python train.py --num_hidden_layers=8 --d_expert=32 --hidden_act="swiglu" --router_score="softmax" --lr_router=0.0017 --norm="rmsnorm" --tie_word_embeddings="early" --train_tokens=541900000 --max_steps=4135 --dataset="wikipedia_en"
Below are experts of layer 5 (counted from 0) of a mixture-of-experts language model. Rows are named router (the router's row for the expert), down (a neuron's output weights, with its number) and show model dimensions 0-159. Each number is 128 + 24 x the weight over its row's rms, rounded and kept within 0 to 255. Numbers have three digits each.
After each expert's rows: "comes before" lists some tokens at least twice as common just after its tokens as in all text. This comes from a sample of Wikipedia text that the model never trained on. Tokens count by the router's weight.

# expert 26
router:192119120132062098132132128094143138155145142070074097149129139105130118095110102168112093142126144185091145099108135103133127121163107137165122111132096140147117176148136143117124123140120110129113128155134151106142102118126107099132132107105155171127157136143140146128148098168129088115192098156138100086164155092105109124147125093133138115131140104151142178130102103145133115113105136099124110112118143132122111138083131087131123122148084095124149145115173124123118109094100116
down0:085097136121144126145142104104163091057141132083105148128136141148126108125126105104164151130135117122112113128117093096080178130118178132098120137110147157115118084174117171132109142130141148122144126185113124144133117134145121111126126116159167076111139106125133126074122136099179127128169151100140133126187164109152093106131113095152139131126081094136131135157117153137135080118107130132123095137126124096146137146098161151130118119142077136106151123079148133165118138133139137
down1:139129118161136110093144174136107143116168124163136143106112132029090111142132132129143137158141154155108151116133109141165116108153105153121179112119119143129128141100143127135152109085116087124093137130143102155107153107156116134153112119134087120177133149131164076107159147131096132130154121117148145096101118100137127106099141138135180164122150130123156140159151171085146138116163141192100154142142145160143119123146127143115154139119173077107113151151106149111133122125130127
down2:104115113108116143115142135130107132188119126128127117136075126122087110087141114128101122139113182114143110148182114110167137128080128138142130149088136159143137096080137157141107128125109127129159123126173141089179141176108114130069130130103128132121095130108152106185145104078118127111147116131105080145120126127161166129114130115105096138117116145095130118149148120117156156147109141091073105131181139124128108177109155133115142142150153121149136087135150118096120138112162157
down3:090132131138111141146142069111139107075106102111180110120112130147130117203109116164128129108130119135145126113143109121118138133149153147093165103124129131171145173088137107130144138083124125152137124129088097091084097129124164126089141111139154031162141142119116113094110105108134125120099111100175149140112115119146182113111106118158114111125082135112135147131124140108116117128134118154135128113128130111166130099133118148135120131115167162154155126149135140107146146176086120
comes before: " was", " is", ",", " and", " had", " been"

# expert 23
router:130130133115076136135132077143151150119120144099124148149121127072153102127081088113076144136129134133132110120111129125185122096127081122113127110181107105134088153120089090129093096117123104112108140101077134142095126098152160115128148162110160095078127126120166103153110150126127129135128172118154145101145146126117159097126120142127117124120117168115093126158157134116104087165138141145156096107099141150142108084116100106166108134133109119146095151146158128126107120168100098
down1:116089122123128161150108118103125130116134114163138167117144182127123105132116114132114126132119084156155151137129090121118139138150116143120108130114131110149102123121142184157084130109083177149107085133152144165165135129105098133132121130116131101101157151121131099130122121140135147092152139114153118112151119133164145120116107195157167170153170106128132133112143125161117158085117124180140123136134192177105144120115140140172137104095116087114099113155102114083101081130100099
down2:132076133115082084119086106141135139175132099130126143127105139163123106122133110121111163101089133123167143138166137114122170141095108141069172109124113141147148104103116134116121130153141107174122133147101108175187161120151123125109126124166131116130150141120122122133147104142102168127153154079135088115144144118191134154118151118115123168141167122123116136094108142087161139139134093139107107117116134129090128147171131077173108094145126167134130136097099157114113121152143125
down3:116120138106188104112118131080113148129117112153124130154133144155151149127118112133119150132120135142154093108106117122147145116142141111130160143123183150123119134114111185154123181121114109132155111113089124127119151176144120160088156153114085117113120158107127148098126113111159176164126163112133104141120140138203116176151142113099144115121150123122136129159140118151122206119106089133142144081152113112079083141104131111166080106143125111134146093106124119145120109134158118
down4:115149131137102151126144118155134153151127134121168123123106120197125110147141158166126117159117104099171122094138145133085132152151138120149136130121132151136156140147141139143135096068119123139141147136100125111147145119139145139164114139123138149159073141134098089129112124128145113102178089082185113143153166163134148149143135107143116131133157161115110147157151124117128141126155082134118140126170158093123192129140127073126172156130165102156171152093121140102117171142125164
comes before: " |", " |\n", ".", "–", "0", "1"

# expert 52
router:133130062098162128147137163091125107130155160187129123133133122160131169127107103114123112114123112135116140103144154114130127080146124117125123076149131115105145173146109094112169131116154133113114112150128138092149127092107127112107145114133076152156083146099139159106116126115111148110104095178109176174152159093128093167114129073119103143150109143150114128162124117108150081122117112117098092140121128169139106132136098109143130105145147118160094135082094101123157132120130112
down0:130140099150103139122134113152148137085123185131127130132166139178105122151132121164122133106141096118094153155143152146103139138152073130114124138125121093109133095180123127150098171096184138100144130098092100149082089110132115110136138163135156146125149141154151105119132145130182130113099124123178137169157130144119113137178141088148132116136132139083163128149119142079104083134093109098115115149153135105165127149155159130101119112138138132120110124171113124152113171125154104
down1:138151153135113134133111134184149143143161113107139148138130149086153122133098134094153126097140117112110109134155149160139117124140134141130132137133105114152139147110123129136077113170131137100113097112163149156120131079104123085098158095110128155103111167126110133130152135132112114135192127100212119184091117125096114123116122120156117186173135183092155152124171127138114101134165109098133111139130139141178103150136145091138111174121125097122113118120131119156130100162116147
down2:076138127103127121112106133118118138137120128158103096096123132162115149110089137114121085112101140082099110129101131114125148146112114146103126138095126098146095140135121140109151118127171119115103092109166147164151162141124177126143131105125083093113145083167121142127128161132115141112120117120150116093121124128156126113130080160125116078180116092120156144164081132165098102134105130149136151077173102122151101140100136116147143109098144162147128165157107174113125071085114129
down3:107097153145153089126112157151104131103135107137108150112090128145138123139125100159098117188124136133131136139146150138158114145164100129150163114112147127089125145119099105062135143080107109165125128120105082104129111165143079147135136133137194133129112138122101096094155129111145125116158133121129106151113113148141155130136147121126150137127136127131150116122177128073162200158171101164086117118142107118107112116155079145105117138124149095130132145154117143157090140119124075
comes before: ",", " of", " and", " in", " (", "\n"

# expert 37
router:142110128113120108144131118099153085129177171119122108080155147128129170134100145137148117083099119188105148124088137101108117136124086144156083121141110123156114087173143162142132160153140094095128106121139135138104070106095103132146121110134134100128137125133128133140146162134117124124120135148144162091130129090076137136124141085121111092111113113126119161147116159142109093100096169092121124141150122148120119157139164155118165127179096126138150163081140125129131088115078111
down0:132142136102171125120136085163172108032090126070124128119088107165100139096163153107149131143102125124133178097127097117170141136125104117115124168106124144127091122181151121135174098092139129107130129130151134103132122103154127145132109123139184149139124068103148113120125139132136133083139158140156163152177159122131138093115104124146151134130144087132137145134112131117125107133103114157143141150129158100153131094100165147127141122164121141144128139122109121134136156139142091
down1:110148098140151196103081086147159132164146132145115139141118152071135136109093107126122104088132109095082121151143163123141129124112127159104113172172123133126127123093123078137132163161082171157159124127143139110160132079127133082145152135151126143142127134165152111111112157148107131159130129156147131141142133104114121105092126137133156141161138113127136106094151125107110117105134117115081102140113156123143167179138156122086128158124108099129111132140092148095112117188115125
down2:098148143153121063118112137160089074139119086180158142155149151140114134144165141168123147105128138100136105155143134136135140159124124162121111119171139161132127130135123145136133070138122139129131109133110108158175083141110113082141131135156114129126141135120154117110149147096108131124114159130136109158153161166138078121124140162118171143136178112135125109146137148128090140132089121168135128064135123131170113139094150098187109107111128147139139148187151143120148159106122135
down3:083120120114162116131150155123103119097093141141119127141143110085128150138150090146155127147103136116149161186138140150130132131148080103132169081121129133099154121101175098118140152106129089133124111120094115096163108158131135148050136186121136097097149144133138120164138130115132147124177154117138099140111119139186119167127108150152147141116112131072134188106117115101156174124141137135110131144130106089117135129120120103099125158085144151144129137123085123145143112117133156
comes before: ",", " of", ".", " in", " was", ".\n\n"

# expert 30
router:149149100159110124182138134134174137138131114147100135134104120137108092130091082125128066154102103168133164123176110164128154091144100122136149064110109113146102135176138153105119100099080107156134128104149129128111134073107152100115144146117139137142149109156154139167161138078121134117162154119126134168127134144123120098133142117095115127130124116170141155147101136122104094117128131139113063141128129141112128139105111116081126129107119112109110168143109109122161178150165133
down0:089144127123132140144164148120166125124122114138185123134096136128131103133116168158124119069130123106121131129124142082128146120181124119113094113150146113143141141136140159113160099143112088152118134137129123080133114127115128139099159168177143109123143080109156131087114127073122166110096137112140150143149141123126122138117120118164112137127092141081121102140142176107077106152080108158123119114156081135182108123120085165164159153132149137096127098160103112120094120151137093
down1:118123126132139160141129133153122165110160133147183064124090165136138111114114099141114097135140170113136130130174091163120105127118100148143132134136122135175124139125140123150169128117205146140118122080094102106155113082111107103142155118119132106163142149159124092154131113143109145146136139111196098147151136105143134153131072122116165142127131121111105149167180150150183141120131134122122121138157156133087149124119080111118151128132123130124132095113121130067148124139118118
down2:124097144151125161099120166137146156152124115116071144122137125116139118105094108124137154156097115141124174111168127158071146140141103187131089134118146130132130043120145121116101126145155155135123162081160142141168158122139125092164143140109147158127143161087108110130112153115111126107131114105120120116126117125141132114136132144119125142085133127117164126169095150163098112107127116157099126096155166148166150124110132119041143119130092118107135148164136148104125132100143132
down3:094125145099139088089152104129135118097117105085125142107113129104146118152179142115147103132116133119145138144149133080105138125107099127147128137138153182141142157093102140171125134114133074148112097139126108119115109140110098130092092119110127109107126141119115149149118167145136133079093144126141139112117113182151145154113128117153167104155065123091143124179124124127138167165138112153129142136132090032155128123135141140151133122132141136134132122113144132159150100159113065
comes before: " |", ",", " (", "\n", "'s", ";"

# expert 55
router:156113120113132139135118146136151141137123154091131107149102078084146111093142093107117120120150145116134063161137137118172133081089124150116139099127139095154079127125101101148089152135106126101145103109122093108105126091126115114108112120172130113137148126133165087170145182125070121140128123100140099138162155127151168120157157128136126110109107101104106155087153146100159139160133102085158078112115139096123142124144103156149151139128155124117068112119106146121121114146111142
down1:106126148140123122117151090174139159145161140148158123133143172074130095142179146140098085131158159069107106125145133072137136146106040129123108098132112118162124113156112128113105176128130129128115140103088100117127149128115145100130095108130116166139094133148161147145120138135114107112155109131118125101161131170144131104110138128128137141150145110111093168119172123119112130147137123125088159130146130159100123135139100163119142124161158095181120098167147140086147118129102118
down2:142112122102090119079133121136115136171169058137125148122109142105111101136119142153171139149129139134128181150134111165162175092112116108129141120142070139181129115125150091160109149133092091121144171141095069130174119150091121115133114141090118137132090111106129150098173120117133123125098146103128090134161165130160136131149123130105126118142122116149167112173105146123118118117149117155098084156131133138135115143110180118122136130176154133148149120129169109142133111129129121
down3:086127109151119146175101142128094125067095137135146110161130095118167135121120099138115138089121115144196143134119159123088094131153109143096135139130118127157178126099092103169125144108089122158150127140107141091138088157138112146127083154105113068137144143154127116116141160144100102100135110136148119115120148128169102133146120164098138143129123186126137148116126156131103170157135171132134125087152137076129093139126146109146108114139143139144160152131179110107127139113105111
down4:086144110150128136114157143137107149119112148108094158142130123103118152178149114120137146136097099097123134156121127091116134142137167126119109119131133139133130102105160137105141111083130137153131181115110119155140145139135128140117117124129117116135120143096147119181126117148207104145137104125123110108172122127153120107110187123090151149114153173120188083199099105104127138133105118125065130150137104174080118162150120128122123157099166124133149131146149148125141149122180100
comes before: " |", " |\n", "==\n", "==\n\n", ":", " ==\n"

# expert 36
router:154096126102096115130160157124101171084129088083147098125125123122137129133177161095150136156108158158127144138085114118142151167083115139138132139171139118090129113113141135131176158121096112115106100115128175142065092089134123113172133110123162085131128100137164149113132122158103107110133144118107140124161176097156151097125142113127152100138128116102097117100176138114134107157134149145166138134129121113113109094106120090124106133116129161115137093158119098143080092126115132
down1:163119123155130150152113140171125149105153147123089110097135192087116168154152088130145079129161139060146099164116141127118127092142139143144145131116155095101129100092155117125087128109131140119139091124130120084114111093135163085132130125123099137160134110150129122140126157090121139137168134124175113096108095117123154121094133119082095108132140147144081144152146116114156129134129099170166142135102132146116087133128117128155154116135134157115130180145150116078169145111131133
down2:113154101138087102113141117131110146143131103145120126176131120123128144086091123143146180121098114134135059163151154125127144154105134161123125128121123132133100121159109142103111130157106094131135166079110119172119122140104117115131180154137152117089139161115095162143135185131125127089144112123140119128110191193144104146130109149122109128124129127145131105133131115143101172110100155201126132130164141100129127150150096128120136154156151113137131155164135097088105123176155110
down3:132157145137127126120146091080143096075098133151146147142095132108078144167144117147119153103167134142087135165154127087183129104142143115183176145167181144108098160139098165110132178130119107138113133164104170126120135132123133128133103135114134081101134128110115102106115141122151128155148139084174126169110112116155141123137170077112128145126123140138166129122130112090132165153144141140126168122119118130125094129114135140137123114093155130106105131153107085161156109108137112
down4:167119145153128170094148196156116146138106131142134135096155127144145141165094155113092164124103143140114071098116132118096114088125126116118141114096166123110118140124093141107159149092139183163117108127114123108169114099129070116096098154119102130153086089139140102152137114131164178127121137142120098127139111145149144146116132140130121081112127110133102169133156099112123130121105096145110137128150123135077175111157156142131184130114145125160150146120135113182141107132132116
comes before: " |", "–", ")", " |\n", ":", " ("

# expert 21
router:131097172137110168098124143126095099113119148109102105120137083118150120135126124128139138129115143115138136130098144140166135152150103107135135107101130103164140132150146103118104154118114110118132118079134115117094133100143100144187105132084174095076159114150136135108125141130103122145117114133122068140121096109137099128107144112106133086116077083109100141129169141163112133143150112070109111150073090151130128165086078120106141164168165128124125138149159114126142139144083147
down1:138124129063118121130082140118109123089143152133114125122096102117127087132150125130101135103094145116139128137172105112129147126156145131097133141133143117126134146122113133141112125132103134114129105096165135130150149122086129076118123099150131122145106082112149130181100104093175147144106101141162129103115117121107160129080172116118170125083129119163131165116092161150137147117112067108133081094122120145084089116146115096100114106190094112098110142120108154087107141118092128
down2:116146107104122165140144138130111107166114112159128161174146167114143128186135171149139172122096164122136143163140082154144149153110108158116111157159086131137189103141168109130119131153159135138122124130122088102118142103092099152134117140130131124162118142166133124160125122116178137146099143145118131140114104155107121177132146140119150124145142123110119103202121144112106133126121167131160092178139136114120111127118165129152124117146196114146158120134126132136118078079114126
down3:113181097104093148157159142110149115111146143150104098123135151116144138142138113095152150151112131125150146117138123127152141126163066154104137097145159111118183151142130103127123102138143132149184161158093128094134173197156102133154148160131161102104137150120099096116140134148132116102135141131150108151160119128181147121114102126155159117168126151099147146147125141131097134144125126126143176137106118058143159135120111115132145117066149135121122103119119107119144175150165115
down4:128101151141145156111161159155122162124152144135157130111150132155127147147164171149113121151142149174134129133140130116113163128109136159129138118086141160128147111172135066144111091113150158117104141147153080058115175115151110126118142145093142146143129145103094136125123115114186117135082101111128091136179168143153104132133155111147143127123155116129140124164112105152128158103133119171094145126129144189135114137144101069106166178133133115135135148139123131151143136091129111
comes before: ":", " |", "(s", " were", "-up", "ar"